config.yaml
n_layer: 8
n_experts: 80
d_shared_expert: 0
router_score: "sigmoid"
normalize_top_k: true
init_std_router: 0.0374
tie_embeddings: false
optimizer: "muon_hyperball"
batch_tokens: [32768, 65536, 98304]
train_tokens: 713100000
Below are experts of layer 2 (counted from 0) of a mixture-of-experts language model. Rows are named router (the router's row for the expert) and show model dimensions 0-191. Each number is 500 + 25 x the weight over its row's rms, rounded and kept within 0 to 999. Numbers have three digits each.
After each expert's rows: a language model's description of what the expert responds to. This comes from a sample of Wikipedia text that the model never trained on.

# expert 1
router:507487480546511471543488497481489508510546435493509523495555472518466501496542526515513508511494465469493509471521538493509492510525521539501460493528477514478525519529494539489530511477539487537517501476486490497499500497494474478538569481508559531469501473493494481530458447486467502529494500505527496502468546500511505479451460502495496463497507483526534479517492465498528538499516508509497499524493535469566521502486505475484514491513502519515522526467511508534507511501482502529443503540501483483512517530498530501508505495530478554456524521532487545504535456491523466474
Final pieces completing nouns, especially suffixes like -ation, -ment, -ity, and common nouns such as team, film, season, member.

# expert 26
router:487489526501515437477496504501497491493468421483513501515554462517489465522543514479523494526499465447521503494492498528476512488508536506513476512506508504500506509505500525503515498511487471524523511484480482573528498490496479486482504520503522513466498464455496516506519458521464538502529491502512451504503539534515481504483478510483474485528513503500521474466467443477518520504463497519475518476493537507494511483453467513504501532513525528508471511460489465538502554495539517554518496471507547473505515520500471514501485452505522487487511566511514522537519436467527495503
Inner pieces of ordinary English words and names such as e, n, on, we, as in Between, Foreign, tunnel, Mississippi.

# expert 42
router:470498463484473473471503504508502493515501444490532526477555454484507474523524516499524508474513481495513462452479537506501469552505528564507479504495501470485485552513491499482536497488507483528502487520472482501499490507497500480506540498517511504479494444501536498502448463490476468475516467454519531506496538510504481494481491498505536470524520504443511474519471479479483519490505469500522511501504611540530548496524462481507505480537502482507494495484443516498487492522519491524465513495497543471557506488488503504474467481508508509493506532507525528530475484474471492484
Second or inner letters of names and rare words right after a capital initial, including accented letters, such as Jo-h-n, ö, ü.

# expert 7
router:489517520531485448532510497488491479512534465540495479474509475488491539518515508473553515482526443494517464490501566488473533512544540469519497532478480486428495507486485531461522528517491446466519481487478514526514471482493478506504526512490544488502508470456500502514489462500478503481487471499505505505519510491457479486487459483467553501531508518497512505501483479499481502541464445543526496492498489529522486481491476473479494500458514524500503522458489497549495529455532516494472524516539529487527501495506488508466519494487502509455515495528530511480569495459506483482
Determiners, demonstratives and number words after prepositions, such as the, that, their, two, some, other, plus adjective endings like -ial.

# expert 47
router:467518469512456483543519528475488462484520449483496503527559456516474470523545527464493494526515464478482437447498545506497467540520531530476523476490527485500528495497500522507511489502475485488518493480487518507492499504503471532490515519488532484436517479475534542512483462477469479465495512498525499538468550562541513499499478491491525475517545483473506512465485454477510509504496476516496493500501527532505499534537510482492518542523490466525511513514458508548525484472535501550495520509534528478511489509480481515480492472504493519473516512509532500515458499473491510515
Vowel-ending syllables inside non-English names and words, often with accents, such as Mad-ina, Mad-on-na, ko, za, ā.

# expert 58
router:521508485541509456488497514508563490495484492485494511485552472490471491530560552463514515529483445477467480503464501508536476487511530506505505508471516509496530521505529484486478495485477442493504481523502490534541442484471433524518533501496496495467530480467532468493482472501483503509513510530477517525530492507477498493530513503468527492521526516492502456473465495520493537540467476520483503506484536517494502507543482436519507526488473502556519527482494497504528519488520507520466539501530528481507498534480511557460501502512491473459527522516532488503524484491451501497
Line breaks after table rows or headings, and short mid-word syllables like app-ro-ved, non-p-ro-fit, Comp-u-ter.

# expert 41
router:477483507560513457529500502548497493513524469526470488508541472465516484512517502474524488473494465481508483516524537486514508544556504517522474467529471471514503528460503491518525561508522435500495507495476512514509484500545427523492523466503554498474501461499495496509493496510422496512528527473521496519538540515469491489465492517493481522513528499467539514491461468478490526487485460512454524513493509504499524493496440489486502490524531464526543495506517516515480503508541515490473489499514483486501485485486500486477512490489534498441502524528535473526497501470537487487
Table cell separators, dashes, semicolons, section markers and Total or Overview lines in tables and infobox lists, such as | and ==.

# expert 13
router:488481492493486471511536489488464504494522434518493470545544459486480486551515508470524507542517458480500456482460517516506507504538524518496479487474500528493519528463486504507487532478482486531508524520490502528516480490478482497526581485508498564457535481473513516507498482479484494530495529498514491522490505533507489489507487507493460507487524508476521498478444477453517518455470529500481475502488566502515534538546512484510508509522537480542550522491504496504514469495503461549492504484535505487485481491513490554458492460507467505456513518512519474533490500538506507496
Two-letter syllable pieces inside words or names (ne, ma, de, le), often "none" in tables, plus table pipes.

# expert 17
router:485531481517508473543500496489539493501540469498485487513548480507484504519543537502524526549548486483483464502487517497492484533513530541497437499482536535482492519503541490535465489525503475536508514489471518494488481529485498481480515497503503492495493456485549499523475474500467485489428447513515472481524514499522485498428455478532501490529513504515504505461477449504446498508501465518528493506531521527519541521497443476488547513485476498493523522484468535551516504504503530508479499496505512485507560494477505482452517500512520501473494540516498490485481500472475468485
Pieces of proper names, especially places and surnames, such as -ville, -shire, -ford, -ton, York, and two-digit year endings after 18 or 19.

# expert 3
router:497483512569493456530491522487486510483542469504504489479543482503495451547564553496502486479507464481506466494469529486474513527536524480517492520456518507463520527508487518487483534494470455542490489498500508511521466513458494508496570506475494476512511462495525485525505512499472500492519495472511473528523521501500485502517462472499510503485531510534528516489499488484480512526469481497507498511515504519543503507495506434471522481460478500530502455511513522524528486460484465550458499447523497531537501475495516535484473495455474490491528528508485503531535461495531471534
Function words inside running prose, mostly the, of, as, his, its, their, from, by, such, as in design of the city.

# expert 18
router:458507490537519491513469495520471506491513513524497505522512465476498474508516573450497495483500439443488461507478505478516508515533500538535477469489435487496525508488502492523523522530543457524513513483491503533527481497506455490488525459468467504478488438502491471495485511511453499489532539453553495511522529533494493474444489577500493508493499506504544521487475476531486563485459492525500496513497529521514502514486466459492560512509514495515535507509503506526502470481508519525484496513533509477523501473492498544491509503487501526481507509522503511529471489475509486490
Structural punctuation in tables, scores and lists, chiefly table pipes, plus colons, semicolons, equals signs and dashes, such as |, :, ;.

# expert 61
router:506470496529541470476527510499521461492495414505488479494540475442468472499505529478509458544503477470517465510491518515499487528554500542487506493496502474479489509529500506494517519454472447482506501454503534491515501462494516486493553507533516497465550476479514483539474437530495514490484560480508455502508518529502511481473465471527477479512508478512526519522480460537495499548469472526485505520490539525533482489532480484476542544492495552521503485526522517513531491535487478500451478488517515484493479504488478515465518464493495508514502489520500514505497510488502506487
Middle syllables of ordinary words, such as er in southern and eastern, gra in autographs, ten in maintenance.

# expert 44
router:497466489521513501527482485513505497466514499458515516489557492512494496491527535475503507508532489464517459528500528502516485543515545487477477502486498550494477519498493506482485487470491440519502493479481521506526491503534466517536497520472501536481506480518521468487515497512471516503503495493483486493509535555502489509445455480509531465511510472495556495458477487490418534527497519514495477524490535485526511449533491436451515515447523515469523489496481538502471480489526478498466533500548485460535523530505487504483511510498516447473499536512509480522487458494513527536
The preposition in and In, including buy-ins, plus during and month names in date table cells like January 2001.

# expert 28
router:508482496533508442528515493460487507510540458500527526492553482516450490500550516488510503499499452477497477493545533503495470502505513522481473520518475498485533524502465521470521517487491485496514511487478506512506469513494491466527589509533541493496511452517497480517461469484481518543499501483530495510488525510500506469466448512485508492519520463505521460491498437530518546536477503535494523527505514488550497480477510473482521495522519511513496530457530516523519505495495494490417497543497496476523522533491500486503493502522476522480484529520462542475516466470476497460
Common nouns or noun suffixes ending a noun phrase, often before of or plural s, such as instru-ment, form, performance, death.

# expert 31
router:509535537500503505517519487498527485524516475469465522523484478480504509515513543505525509523519429456514463501492524487507505497473483507478485516500528468461509584506479489502560517495478495493502494476450502515515454449486466483524523499531538517448501454480514497476475458488479476477485512505490525487532532484543485485485455498507481486485530497471565473499467451461501533497483490466492465505478529545524535516510510466481510472520498522532514524469459502517470473506526513495478482475526508510499529466495491508468483484519505510453479554518504502513535494492500483508
Word pieces continuing an already started word or acronym, like T in NATO, y in Pennsylvania, l in Legislative.

# expert 33
router:494502510532494449486514494505487451483502463505515484486550467485457467509533558511538516507588490496524455474487499531485470497521499519489495467503510484469517534498499502460527520495476423511515475493509564482476501479478453505509504498498556507463524450476509481512532479529452522543509506467487493533546532513507505533499476503495497500495521500492534480484494489473500517492473489495487500488507519492541502464484455470493472517521507565510500506507476568511474503464528500516540478490520492498514513476514489485505491470498492479450517504504511470480515492494540507509
Prepositions, sentence-opening In, On, After, the after of or in, and endings like er in Upper and lower.

# expert 37
router:523429461570519475475509506509488485472546460483522527478536486489473502513501525503562442525537467505505511499492503508527485522532497534501485494479495509510536517511512489447510489501491452531505493449488500516542492513507479498500510496463516479481501483505536477533430464498471504462489535505512497492492514493536548467470477517549497504488552512486517508475513438511470544526477489512483463494469544528538507477502482454472508526500486491467512477482507497511520503517479498522438520484554503483499508505481494504478486497478505512483500514525488498475490498467492534496
First pieces of capitalized words in names and titles, such as Ex in Stock Exchange, Be in Long Beach, Ro, Bra.

# expert 53
router:492517524536511434552498494503511504510523473484492469500507469520448517522527519508527519532556433444495474492491567481477480545495527523500457481522494509440504508502480492477523476525480449489524506498480559532502482517496492491464485492512496464479504448477528471515502473538480508498482474510525493484481520506522496502493478473498499543503505512528505476510490457474492504514489484521503537492535513532557485515500483505502524510496496509491504544509472547512499483493486488520498515513523515457565490498465524501483502471533496513460480521574475512529510516496472497496
Final digits of years after 19 or 18 and full recent years like 2015 or 2022, plus percent signs and country-name endings.

# expert 59
router:525504510550522490517491502466492468508501439494493517530526459514493477515500545495545482533533413443466498493526506504527501513493469509486485507469454462476460543489453502475535533466492464499520527477491515523502449490475466528523525511522507504501525463526489492516506452527459525525504494510517489508545526517513467489485489521484493493497492497483522482490460463518491541494498488478460459467481538521548514480505512477497475476488512513532498492473468495504522474510490513470510486506537527504526537503499498511445523485527519539466483520496489491535537507495497509543
Single capital letters inside acronyms, abbreviations and capitalized table terms, such as IOM, U.S., Three-Point, MF, METRO.

# expert 35
router:484497519575493433528495494513524493537529461532501488504561478495501508510529506488502493525562478452518511496493523509514500533506549522502480511468534521491509540482507493520548492499498503534506469483479530504498470465488471505489519473522513532489512468492548478540466433522480518492453485492525484493525500482496498502451471486508512483502504516459539528487525466514467499492482526545508525525487513535518510495519483479523531472462496475497499564473485550548526498499495523509472525473533489487525523478507490536476516481524475490503456484491517512508516468491487522465
Leading number tokens and thousands commas in tables, dates and measurements, such as 19 in 1963, 1,364, and 5.5 mm.

# expert 22
router:462518501550493485539513493489460503515489512486470506499533471466504512509516516474496480510531422480476469509490481509495479539483462530494494466479468473478496513521495521509488510520550400512506529498487518500498475477496477494492534489509504491493484455510470513550489509518430489481542538452512492481507532532476494481487466503499476489506543485493536456497491458520461484515460472529516510521513523505533522514493443526512518495529521480524522549445500498520510496483504525503500514510531519499544482493498509488497496497495480513449508533547494497536458497480498523492
Pipe separators in tables, periods, semicolons, line breaks and the piece en, as in Cent-en-nial, gard-en-s, over-en-thusiastic.

# expert 12
router:522496459521465518533519502526496493494536431500520500480556475504500489523541508455552474532537453494509417443499507494492466502461496515481524527540491479500510527517508508523522533510493480482513512498480536514496476487504486495510559493495488495465492448474545508507499500487465539497482503467519508501504505571489517496454468470520497506482508513455499508479448492504485502504474486541470488508500501530515511516496481495481519506493524464496526517505438499520500494463508475512473520490519504465531517520474517507450482483500518463463477494540538511528508468491481536503
Middle and final syllables of non-English names and place names, especially South Asian, Japanese and Slavic, such as -ka, -ji, -wa, -ć, -shire.

# expert 10
router:467511491499490467521511510525505503490525482487483490488534484487502495494520546501538498550547509453513451492474492482480527529506495507473473515487474518501537549503478516527553509498479500480508547475474502514526470517495471479505515488472478531450496481507509507546498457469473493492489489477501538521514559521516494489484488503517516489487537496483535483497457454482481500502526478491507518494532555565527485492532451472496508522511529525480518543501458540500440481469492459505439515480486504504489500494471482527460468470536510475435532505517521525510525503506495505507
Middle and end pieces of place and person names and calendar words, such as Bul-gar-ia, F-ran-coist, Belar-us, York, February.

# expert 49
router:475510501551478455576466531482478476510534481472538508477536483526501451531573542516519502536527472494548438496501507505476491524506499525509484503545519484476498527482498520459507520489500426524515490518484540494508481497503462527480553518486527498505514461473519498521498487498480516523519506498499470515532526505499523519501484513475482502487535513516532523461496489497468517514469480488484507491511515505509517450534490468528560488488500493482500476521494511519506486489521459498489467468530497477534501495519492521493497478477481458462543512511501499503549437492515532497
Prepositions following verbs, nouns or commas, such as in, of, with, by, from, about, during.

# expert 54
router:477500528563499446554514499523536522516518451507490496503526462517492512501547516491505505541551460458509490501480558498482511518516533538499451498509535517518490507474490484509525530481478478537515504497506525533476481499514454480469511491515510480506510479507551455531476467534471529494462477519532509487488525497528505505439497525488502474512514541467488506490519464470452523501486536546527507520472528540539487486507489513522538474463483503482498540491491543519489492480504512505497545486521493464522486471492506538490516472526488471478490506533525541485507483475480519486
Digit tokens in years, coordinates, statistics and table cells, such as 19 in 1973, minutes in coordinates, and opening parentheses.

# expert 39
router:525506487632456489501501509484473484480545462521523518497526487487474499518509516515540480521530483476499472479512527495491483510495479544511468509476473484501486530520489489478524497492490489499508501524488479510488489508493513523508520489469521464490505488518526489563482474467474512515498492482558521471507530501509499519477471501487492505493540523480528500521489414527473516486492483485506493472486557493563506479504513492497516507469508479513533507476474494513498468496518545501434534519522519494515535484509492499478458464489495525488541524471485521501499480495487524570
First capital letter or syllable of proper names and titles, such as New in New York, T in Timmy, And in Andre.

# expert 27
router:467489504525512439543538481466497497496503437539502503529522482518462492523552560484486532534481453482523466498538551488480467541527492511498467518499441504485499509508475502500494530473494489527512526494500509479513476528512483482515554499504567486497501449495513490521485465492479516526497494483536489501479533490494489489477468476471509493520524488510537476516460478492508552535517506512470481503517513500535482460481489459470515479483508525531490538468507514510506516515502536510458487552494490468524517535484502537510489487538465510491509530538507544490523463481489506486
Plural s, endings like -ation, -ment, -es, -ies, and common nouns such as years, season, area, team ending a noun phrase.

# expert 45
router:487540486523503483510494507524529516485506489479496489514519469494493522515521535483479482494506437480479482497487506494510478505536503498503503524468515481537496496506493496421503502536495460553502483469513501476523496487501444486468519515518508523425517462513500471506510457495452486530506544528499521508480495485536543458467504530505498479512497483498526488511509495513527503487500466499497515490532560503517496473532446447509524524510462505533510525446483532509527523510511510517454527502504509494516519503455490550441486441494490487457504501528539542482508508498457532517
Newlines and wiki markup in headings, lists and tables: closing == of ==History==, table rule rows, brackets like (loan).